Below are experts of layer 10 (counted from 0) of a mixture-of-experts language model. Rows are named router (the router's row for the expert), up (a neuron's input weights, with its number), down (a neuron's output weights, with its number) and show model dimensions 64-95. Each number is 200 + 40 x the weight over its row's rms, rounded and kept within 0 to 999.
Before each expert's rows: a language model's description of what the expert responds to. This comes from a sample of Wikipedia text that the model never trained on.

# expert 5
Words in infobox field labels and section headings (Country:, Family:, Date of death, Arts and entertainment), plus of, the, National in institution names.
router,170,246,129,160,193,144,139,213,219,226,232,194,170,173,230,187,209,202,219,193,218,152,193,207,252,225,200,192,226,169,184,236
up0,182,210,151,146,184,197,138,204,197,144,215,127,169,242,201,297,145,167,215,182,283,185,144,153,199,205,150,187,82,204,257,215
down0,250,179,230,190,209,201,166,167,128,220,299,234,147,140,160,175,188,185,170,211,181,179,147,228,226,213,287,213,219,257,216,186
up1,238,230,229,194,269,236,258,190,194,233,172,222,259,179,265,249,157,219,168,239,222,251,205,219,186,289,273,151,135,182,167,166
down1,227,221,115,293,205,214,221,204,242,244,196,162,186,269,274,225,188,224,190,226,231,205,232,279,177,146,163,176,203,156,211,144
up2,189,187,214,218,151,192,171,214,279,161,178,212,168,211,246,217,210,267,217,72,257,225,207,216,246,173,202,203,186,257,183,220
down2,186,252,230,231,184,205,260,259,250,156,161,226,177,218,106,188,212,251,210,222,220,258,222,136,156,230,188,241,233,172,188,251
up3,154,219,211,203,177,188,267,251,264,248,185,237,235,230,289,230,198,154,181,179,189,186,195,165,161,229,124,159,248,206,190,272
down3,236,213,204,250,212,159,138,228,154,157,190,192,223,106,315,286,237,191,137,233,245,182,230,195,232,176,187,151,220,224,136,211
up4,229,223,203,170,174,174,239,170,225,125,193,251,213,204,168,191,214,182,170,231,189,183,263,162,247,215,129,143,183,208,241,178
down4,172,206,155,172,247,154,141,200,193,204,209,161,161,167,241,165,123,145,249,234,145,179,180,144,189,173,277,239,197,153,156,177
up5,236,276,241,260,289,234,179,161,189,183,107,130,205,241,199,169,218,186,243,156,184,214,239,185,209,149,256,224,116,216,210,173
down5,195,252,175,202,173,174,200,189,192,220,291,249,287,157,210,145,220,244,246,206,153,221,223,156,213,172,200,213,257,201,212,280
up6,151,221,202,260,221,120,209,147,241,224,212,204,169,257,206,102,225,240,189,243,190,248,129,224,191,182,255,164,225,246,190,200
down6,222,194,266,138,204,224,153,143,218,177,285,126,212,177,212,206,196,220,273,207,178,200,149,187,106,244,109,228,226,170,170,208
up7,176,204,208,156,229,224,179,200,171,173,156,244,232,235,203,129,254,302,190,231,196,142,167,219,240,119,247,265,181,149,225,245
down7,236,193,158,283,152,178,154,174,157,216,209,126,212,189,153,189,183,207,184,241,161,200,203,242,131,218,239,197,204,210,198,184
up8,196,230,176,206,239,173,160,164,219,173,171,194,162,251,206,145,188,151,210,192,149,198,159,156,189,216,165,250,216,285,166,194
down8,98,149,161,160,117,208,186,243,212,234,239,237,134,203,200,256,145,185,131,211,225,213,171,201,180,160,187,200,149,222,163,167
up9,187,221,226,198,176,236,133,270,180,207,186,113,181,275,152,174,190,209,201,187,191,239,287,231,267,138,178,170,148,180,254,140
down9,190,192,202,119,226,236,196,214,224,283,227,168,175,232,166,178,267,190,199,183,193,174,253,204,212,240,149,233,151,182,172,237
up10,146,182,248,204,181,225,178,235,249,232,241,193,207,198,204,177,242,168,212,260,153,213,248,178,188,178,232,229,245,224,198,161
down10,143,162,198,125,271,177,174,159,204,175,196,229,280,244,170,119,243,159,209,159,197,237,279,214,144,210,149,127,170,223,190,193
up11,226,120,184,170,178,168,168,175,164,187,208,145,135,220,182,214,114,145,227,209,217,246,181,210,195,206,135,235,189,225,222,193
down11,229,253,193,161,229,282,178,212,180,201,158,167,197,178,143,251,169,181,70,182,250,155,141,241,207,224,261,176,295,180,206,255
up12,191,195,131,202,179,188,245,176,186,198,139,193,213,222,162,217,189,140,214,245,235,189,197,208,254,139,206,172,236,207,176,148
down12,151,258,271,251,231,119,178,149,229,292,159,199,243,116,216,236,241,208,219,214,259,267,227,236,207,99,168,233,158,191,129,151
up13,223,228,218,235,187,196,237,182,166,205,242,183,185,181,221,261,217,307,205,194,104,149,201,181,196,149,147,101,287,223,187,181
down13,231,200,139,205,214,151,116,193,220,225,199,248,156,245,175,228,239,284,216,151,250,202,170,192,210,224,190,228,219,143,99,145
up14,224,189,150,184,112,187,253,196,201,152,142,246,212,144,175,86,157,166,184,174,211,124,228,182,247,204,204,216,160,234,214,256
down14,264,135,275,179,211,246,283,146,195,162,286,214,212,177,293,206,228,177,229,206,217,181,140,245,187,203,181,224,174,243,204,153
up15,223,176,103,217,202,151,110,235,237,269,218,203,193,171,190,166,149,208,207,215,247,208,165,195,209,188,186,235,245,173,274,149
down15,172,224,215,209,197,239,208,193,183,112,230,249,312,228,201,234,160,249,253,233,262,290,243,197,226,163,185,182,218,168,129,209
up16,230,235,193,245,139,195,182,228,231,275,275,210,143,224,159,175,199,206,177,200,196,168,179,200,212,178,272,70,285,214,189,256
down16,174,199,203,152,196,255,156,136,279,179,206,192,248,219,238,220,226,234,216,212,221,209,169,194,182,193,194,230,216,165,211,215
up17,204,206,180,241,230,180,174,190,199,212,250,246,237,237,186,138,107,198,211,209,273,200,199,210,175,223,220,184,155,198,139,177
down17,273,202,180,189,186,162,197,112,121,227,203,175,185,157,187,183,266,174,210,252,197,178,155,173,120,156,152,179,163,202,171,161
up18,255,224,183,206,232,229,169,224,168,253,269,255,191,171,190,223,160,192,224,183,217,194,201,286,224,231,180,188,224,206,190,182
down18,222,156,279,178,249,218,246,208,132,276,163,233,181,198,281,192,201,245,242,201,209,220,202,204,245,181,213,178,251,270,155,196
up19,150,167,169,183,282,152,197,268,204,292,183,230,181,240,205,137,251,198,150,276,168,180,216,262,191,191,195,139,273,156,168,196
down19,247,270,187,218,201,188,194,235,216,204,112,182,144,160,164,168,132,257,170,182,256,142,186,132,260,210,120,202,203,199,218,193
up20,241,160,167,179,155,153,197,165,212,184,144,231,264,184,244,170,216,283,218,210,250,199,175,129,189,253,204,171,266,163,172,251
down20,219,251,205,151,237,186,228,207,224,235,222,206,169,178,196,204,204,216,236,214,202,233,229,218,99,206,234,209,218,165,184,170
up21,198,214,157,156,177,209,166,191,207,165,158,252,220,168,111,248,174,227,171,274,170,121,158,219,198,208,160,184,175,165,199,172
down21,235,246,207,232,193,210,240,82,191,181,112,262,255,249,215,173,192,172,218,140,193,249,130,206,172,255,185,223,229,273,164,240
up22,210,264,255,219,128,256,211,181,248,201,188,239,244,267,211,175,267,189,172,220,195,215,248,222,252,203,205,220,255,205,202,207
down22,245,243,238,185,287,194,205,251,233,105,214,247,141,265,163,156,132,183,208,217,216,207,230,247,187,264,224,212,152,200,250,196
up23,236,200,201,136,150,198,166,175,203,199,261,235,275,224,234,269,195,193,233,163,239,192,233,222,188,197,212,172,155,191,195,192
down23,174,184,196,235,196,188,251,125,183,166,162,227,221,179,201,187,183,202,174,227,207,195,198,217,159,191,162,173,194,255,166,211
up24,171,220,227,88,164,188,196,202,220,212,260,257,209,147,242,169,221,221,181,195,261,175,161,184,190,235,143,152,234,212,179,221
down24,205,184,155,207,186,227,243,82,191,264,170,167,266,224,215,192,245,229,123,163,186,217,274,181,236,198,262,222,225,316,254,193
up25,263,186,230,157,201,203,198,120,188,189,163,167,210,305,210,216,136,183,246,161,87,236,247,236,251,219,212,250,135,198,163,207
down25,215,187,163,179,158,184,200,172,147,142,222,269,131,219,165,202,185,241,150,223,182,187,207,179,167,174,187,230,173,201,121,284
up26,232,137,178,140,226,224,159,203,197,217,168,176,128,94,194,186,186,212,182,213,236,176,184,218,287,199,208,237,158,212,165,164
down26,203,260,187,205,145,176,198,165,171,165,150,162,201,222,181,297,244,165,252,89,185,208,222,199,178,137,232,181,180,198,180,260
up27,204,206,176,225,185,180,89,222,174,215,239,215,219,146,180,174,231,154,254,164,187,129,162,285,207,254,178,228,262,154,171,205
down27,197,186,140,249,172,231,263,177,204,142,182,201,201,221,284,209,198,142,233,175,287,184,169,208,155,256,197,204,175,145,184,253
up28,144,233,130,210,202,199,147,243,195,197,219,189,160,161,162,236,186,141,155,199,210,111,240,233,256,223,176,225,198,212,164,166
down28,197,203,194,232,259,153,173,183,193,193,176,249,107,204,250,173,160,191,226,103,193,215,143,199,237,238,225,219,265,197,208,231
up29,204,227,125,199,163,132,146,182,178,226,194,247,225,192,197,197,204,192,169,280,209,187,214,276,255,245,163,274,227,181,249,204
down29,201,255,149,220,135,224,228,151,185,259,166,158,163,217,152,214,169,234,211,212,318,212,259,246,170,176,177,255,262,103,203,138
up30,208,178,191,213,265,191,144,245,217,208,254,198,179,222,143,152,144,104,170,225,170,191,270,200,270,201,173,210,235,208,247,183
down30,127,230,181,244,235,138,183,205,189,199,241,157,206,182,202,240,228,220,163,211,223,135,165,206,172,188,333,165,212,183,184,145
up31,260,171,214,144,227,243,252,162,127,168,303,159,216,194,259,296,182,175,235,155,165,183,156,233,210,246,230,142,106,195,163,178
down31,281,208,195,182,195,182,150,82,118,156,246,148,161,182,263,248,206,227,217,211,152,130,171,225,160,139,242,251,206,216,149,220
up32,236,264,232,257,229,179,205,228,221,205,188,239,210,173,164,199,228,147,225,149,261,182,217,211,196,175,212,201,202,235,207,227
down32,200,194,213,175,123,104,274,259,196,244,220,203,250,198,198,224,210,238,231,303,150,175,195,248,190,230,281,189,170,205,241,193
up33,221,263,252,164,151,184,256,192,215,237,164,180,199,272,195,189,251,224,259,206,139,190,267,233,257,150,191,213,128,224,195,177
down33,227,216,257,277,221,217,195,211,113,147,176,279,220,179,144,204,163,271,298,216,196,201,224,141,174,200,188,248,213,176,219,209
up34,206,242,184,192,158,161,218,261,240,213,164,231,241,166,261,138,205,218,196,156,211,156,154,158,241,268,136,168,201,230,226,240
down34,189,229,173,221,197,210,141,173,152,214,177,256,169,165,228,148,209,222,191,164,232,150,213,195,251,144,197,208,190,223,198,201
up35,185,195,241,219,205,175,140,233,218,157,194,200,126,174,211,172,127,237,182,176,142,210,209,189,182,241,185,154,225,206,247,139
down35,207,156,229,186,264,181,205,228,158,232,192,209,189,141,156,218,220,185,197,173,139,224,217,331,248,196,201,153,203,210,210,206
up36,147,249,139,137,195,164,233,169,184,186,185,117,238,164,148,151,190,172,194,206,208,147,260,213,210,229,161,62,268,218,220,205
down36,162,218,239,182,192,201,215,186,171,219,122,253,178,227,158,207,208,203,217,217,197,286,205,213,272,218,252,217,181,170,178,225
up37,249,252,230,154,236,206,256,304,215,192,91,206,240,182,226,180,196,189,188,174,199,172,178,223,142,184,219,230,106,236,218,186
down37,188,162,267,172,267,226,239,294,215,146,142,162,169,185,175,251,218,184,163,212,208,158,182,248,177,178,200,188,189,179,140,140
up38,178,219,174,219,187,202,176,151,196,174,185,188,281,236,218,162,254,170,276,140,199,298,232,245,171,178,229,196,155,129,236,189
down38,210,182,207,129,180,291,197,188,253,187,157,246,228,191,175,203,283,224,240,177,192,237,207,194,238,215,193,174,160,216,288,186
up39,214,117,226,54,169,230,175,141,165,197,205,174,202,279,239,227,203,278,242,212,245,227,231,213,231,284,171,180,192,246,152,216
down39,258,180,177,131,166,276,229,168,163,82,212,228,150,189,211,227,280,229,215,218,101,188,161,130,114,241,179,203,232,139,197,284
up40,221,232,195,182,186,222,159,198,247,161,214,254,255,205,254,141,171,245,179,138,129,196,208,243,188,255,159,124,237,156,252,249
down40,202,207,192,203,214,265,158,203,176,154,185,181,188,148,147,126,241,216,113,135,209,242,210,186,206,214,202,269,185,165,203,230
up41,193,295,162,213,213,200,229,245,159,255,221,233,135,225,157,133,143,182,159,193,134,188,220,210,206,237,251,186,122,179,190,195
down41,176,200,230,234,160,169,174,169,222,230,183,196,153,205,266,279,268,302,158,228,215,146,87,142,222,170,157,199,242,211,187,232
up42,202,220,191,257,141,191,198,201,184,286,200,207,297,233,227,251,161,221,153,148,240,198,198,135,198,190,160,201,212,157,153,180
down42,196,165,195,249,162,208,298,167,198,222,276,202,200,245,198,236,132,244,159,206,165,154,237,202,253,211,202,237,234,265,222,224
up43,184,209,192,184,161,207,214,305,189,224,195,190,185,241,165,175,211,180,192,250,199,212,154,219,238,163,185,197,251,176,222,223
down43,200,204,158,186,133,208,218,189,238,187,188,132,219,206,192,255,184,188,155,177,286,142,234,150,201,206,180,224,149,198,186,183
up44,203,104,233,200,202,204,177,194,187,197,175,151,222,125,221,205,204,270,218,247,162,223,243,178,157,193,198,115,190,136,302,212
down44,239,191,220,236,179,210,208,171,238,203,214,248,200,200,214,144,179,144,269,137,171,190,136,278,213,230,196,150,236,188,226,197
up45,202,212,221,247,85,204,181,204,187,203,203,224,273,174,214,197,163,245,202,163,179,222,192,216,225,204,218,187,163,140,242,180
down45,191,188,218,211,115,251,209,178,190,142,171,270,194,224,266,201,201,192,196,258,148,197,200,194,158,175,219,211,245,215,266,243
up46,208,251,166,178,270,245,194,210,191,153,193,193,212,232,221,211,248,185,239,142,200,202,226,246,256,179,167,201,246,234,224,261
down46,213,173,225,170,212,240,197,214,211,240,180,223,319,191,204,216,195,229,256,149,154,306,238,217,243,216,185,179,232,197,173,241
up47,239,209,228,211,172,182,221,251,249,258,208,225,198,152,178,207,209,280,152,269,110,213,139,143,182,198,174,95,182,224,173,297
down47,240,212,224,127,261,180,137,153,211,187,207,216,159,152,183,177,143,123,203,265,191,229,160,107,218,166,225,182,233,267,238,238
up48,178,186,178,202,269,226,185,193,201,227,192,223,225,223,163,245,251,245,185,217,316,184,250,155,238,216,157,225,191,137,228,218
down48,187,215,205,151,204,264,207,148,254,197,147,212,202,251,156,168,156,247,245,241,232,254,180,151,176,161,229,245,190,142,171,172
up49,224,243,222,166,233,169,148,198,149,112,156,176,176,159,234,257,196,176,218,243,192,183,177,264,180,238,258,261,286,160,117,252
down49,238,255,196,247,209,193,181,258,226,210,224,286,258,219,178,176,165,196,232,246,184,170,216,268,324,137,194,241,183,220,216,203